config.toml
n_experts = 64
d_expert = 48
router_score = "softmax"
n_groups = 8
init_std_router = 0.0103
lr_router = 0.000961
vocab_size = 17837
lr = 0.00752
beta1 = 0.95
seq_len = 512
Below are experts of layer 5 (counted from 0) of a mixture-of-experts language model. Rows are named router (the router's row for the expert) and show model dimensions 0-191. Each number is 128 + 32 x the weight over its row's rms, rounded and kept within 0 to 255. Numbers have three digits each.
After each expert's rows: a language model's description of what the expert responds to; "gets" lists some tokens that make up at least twice as much of what it gets as of all text. This comes from a sample of Wikipedia text that the model never trained on. Tokens count by the router's weight.

# expert 53
router:088082169123130129120073139149106154154106102105055099112141158138107136128076121166103186078152112155109131157152164176076183127141151136070170147095160078167162137142090135147138177136093086139166070130162058077091167143151108105139179101090165166120174082144112108104122132176086154121111126102195077152072137151140155160186099128150133108109133117068101189111145097127103151121179068124100178089145144076104136163148114067168136169149124146118153150178065136144102094101148155112115177129174097077177139166166138159118130095130113133162125139164169138101181129184109131112
It responds to: Pipe separators right after episode or track numbers in tables, plus prepositions such as of and to before names, and colons after labels.
gets: " |", "|", " of", ":", "-", "="

# expert 7
router:154125143137154192177165084125119144152095148083127119176111097113093102077168169132165199145160166139131178135130116148145095186097154151116089179066137093089136173173114108181132149156155100082104121176152111106125136154116161140075153148146071084164092098095167080184165131103167163174134141076156153109155105152099144140152104138110105164121151086159089151154169104091108147128176134167145120079119139157160140085125173166151110212156091168119149148074103077154174119156174090139130089172125119187140176154151128139124135180133175155129129138099091140172087090095105169180
It responds to: Line breaks ending list items, infobox fields and table rows, especially taxonomy lines like Order: Asterales before Family; also pipes and equals signs.
gets: "\n", " =", " (", "\n ", "°", "==="

# expert 6
router:088108188097143149072092130104104099138161137046134133161175123131084122164156116142137074142131090131053129139149151149091097087105122165146154137154168176048113125077146126092158146125128089158101148090120083155126090054194101149098134135114172078083156183108098106087137164159168121099176109120123130094166140165183130142129120130126081087076157132146115124125170137154100137103197099128121112195148117095112109146142170137113119098099195098102116195171157145155118075077175167113081102137121113134075112089064125145112141129137117171145158123193180123117114126158128175077
It responds to: Articles and possessives before a noun phrase, chiefly the, a, his, their and possessive 's, often after of, in or to.
gets: " the", " a", "'s", " The", " his", "The"

# expert 48
router:109127167124153099123071100179102148159102078130050110115137182094130114133124101147104176068107126103124140140137162112089168097120069137182168146138168079135177150091066121157122172142156125158116074098174077121081195131114084121123137092156135199087164092142145117093161151136078151121160148116202122129141122188138202159188132100139113107095171111102111105113132090146091122157191075119136178081159113089143135144095121078141178170131079101134160126169089133156122098107167189145167125163135091160159156157178120098064156089125127158136113137124147081153169137104112139136
It responds to: Pipe separators after dates and years in sports results and athletics tables, plus colons in race listings, e.g. 2006 |.
gets: "|", " |", ":", "-", "=", " ·"

# expert 11
router:073190077137154127134078147083135157152096098126159119033153109121143108119142122134149093168126156121079173163154150108114188143158129168125193170182148110087088133153102088074176178089116137099152151152165154100193168096111150176168113133091092107179181063199096166204111116096108122105133110127082082115147132143140125145140142150125093143173163121168067170142139124152093159157125128080112147110135146108088131102134055102076161088138171140126119109175097191132135102147057144146123115099153139156129160107082078129160142083135151153119108155077165119164126094121124117135
It responds to: Forms of be and have right after a subject pronoun or noun, plus -ly adverb endings and subject pronouns: was, is, has, naturally.
gets: " was", " is", " were", " to", " are", " has"

# expert 32
router:162135085144121154136138097118149100127122176144100173088121146149101082182134116127131133127175164100147154089106127131147133167195138130118133153119124126146150057118172123163175184136148105161109143067181176153146200086100135151172165158074092198054075164122163124119149123107164071131114161164175130172093162142162162111146144098155118114095081101155124140073093149079187153160083049147153118115173191150125149158135117091161135129074081099134143106104143125144123130114084093137071149078117083169149173163150155099109100122158161069133145152096086170065131120120096121098
It responds to: Blank-line newlines before headings, tables or new paragraphs, and infobox field labels such as Born, Died, Genus, Coordinates, Turnout.
gets: "\n", "==", "===", " Born", "See", " Location"

# expert 12
router:138154054095097171076132118071102123149069091109107135111148127123148161124137143122186081134171132146169187110110152135142156135126143091084127085174147158128112150082169109061182188080164096174184179149112176086174152123153132169114184200106159079111103090111087179140090098052141143151121116112128132182142157139115092172139118150057164123181148109192108103120123158123073127122138123092145161113145157103142179128123040109108149109112159165123117098124139164140100144137089162146143147125123130142118170089135119118146163128151152162078098087080114139157092145073146178175
It responds to: Sentence-initial pronouns and auxiliaries like he, was, had, who, plus line-start dashes in infobox field lists such as Branch: or Rank:.
gets: "-", "|", " was", " he", "==", " He"

# expert 10
router:100168132144157144136127133173122074155096116163136113105137154152087181114118109124153151103175100112105066172119116134095104147179148156114131171124203099129133150168070097113151119142158157096149096167131144136133106106163149171147137083157136189160171083183164138135149099146173107139114185109173136065065153088118111152072108168116101086102129101166114089170139077122133169096147092090083147158143063144098122133079078138151123086111095141107138177081124186034097142141064167125157152131099115174167105167074130108125097099108074097137092116153074085122133112168109088076
It responds to: Commas, subordinators and sentence-initial time words in narrative, such as when, until, However, and month names in On August 22.
gets: ",", " that", " in", " In", "In", " which"

# expert 5
router:121089188065122136055133139118090072170152133077161114163176136111073121181145098141142101140116112142061153170141132143118130086119159167120172130165130183081092125110152101100172087118115072145114160105119120104114116062173111124114133124098180098069117204110068138076131187174114108130188150119133163106151139165159132107121100129139082089099123092148101108119189166156133119119214108119107086184157109110144144133133192142083131097142181109124110189162116098164109092116184127115102095106125090141080108102094121155131109103142149159116159133163204123095129109131190164091
It responds to: Articles and possessive determiners opening a noun phrase, usually after a preposition or verb, such as the, a, his, their, its.
gets: " the", " a", " The", " his", "'s", " an"

# expert 34
router:098162147097098090114145147098144147145081162109158116164149095124162070129138113114176127114085145137116129188154152135057117158090081037178113131077139156091136128134120099136157130172133170146119153147092132099094084108140113095067187168164097068136119107107045170169111082106184131142131113141087114177173126096118150068107106113069116166212146132133105097123121169140115140133177172132141128148124127092166121120121111125152158139155073142077149144086113171172129127102108084149180132178184108150143177116149115105083093149130124155178123148173114102160089170123210103185
It responds to: Pipe separators between cells in wiki tables of squads, tracks, election votes and chart positions, plus semicolons and colons.
gets: " |", ";", ":", " /", "==", " was"

# expert 8
router:131136061141129135147083117083087105142084113102100097112133151179104159146147133102163130122144104147130155123114152197176162153105181095121142104113173113172127107103166213095154176122093101162167171092114121101177155129152073113073114170160173124054136113088070153089150087141133177136173179110145139115129126177155092100099159073130143119129122134138075121132137101086142149163185155156133156095170191065121200149119105106128128163075143153082114142170085202163073148098092174110160127104133083152180124124156168117100163113165181151124127128124157138158100122097181099137
It responds to: Line-initial list dashes, table pipes and heading equals signs in lists, infoboxes and taxoboxes, plus "See also" and "Binomial" labels.
gets: "-", "|", ":", "==", "=", "==="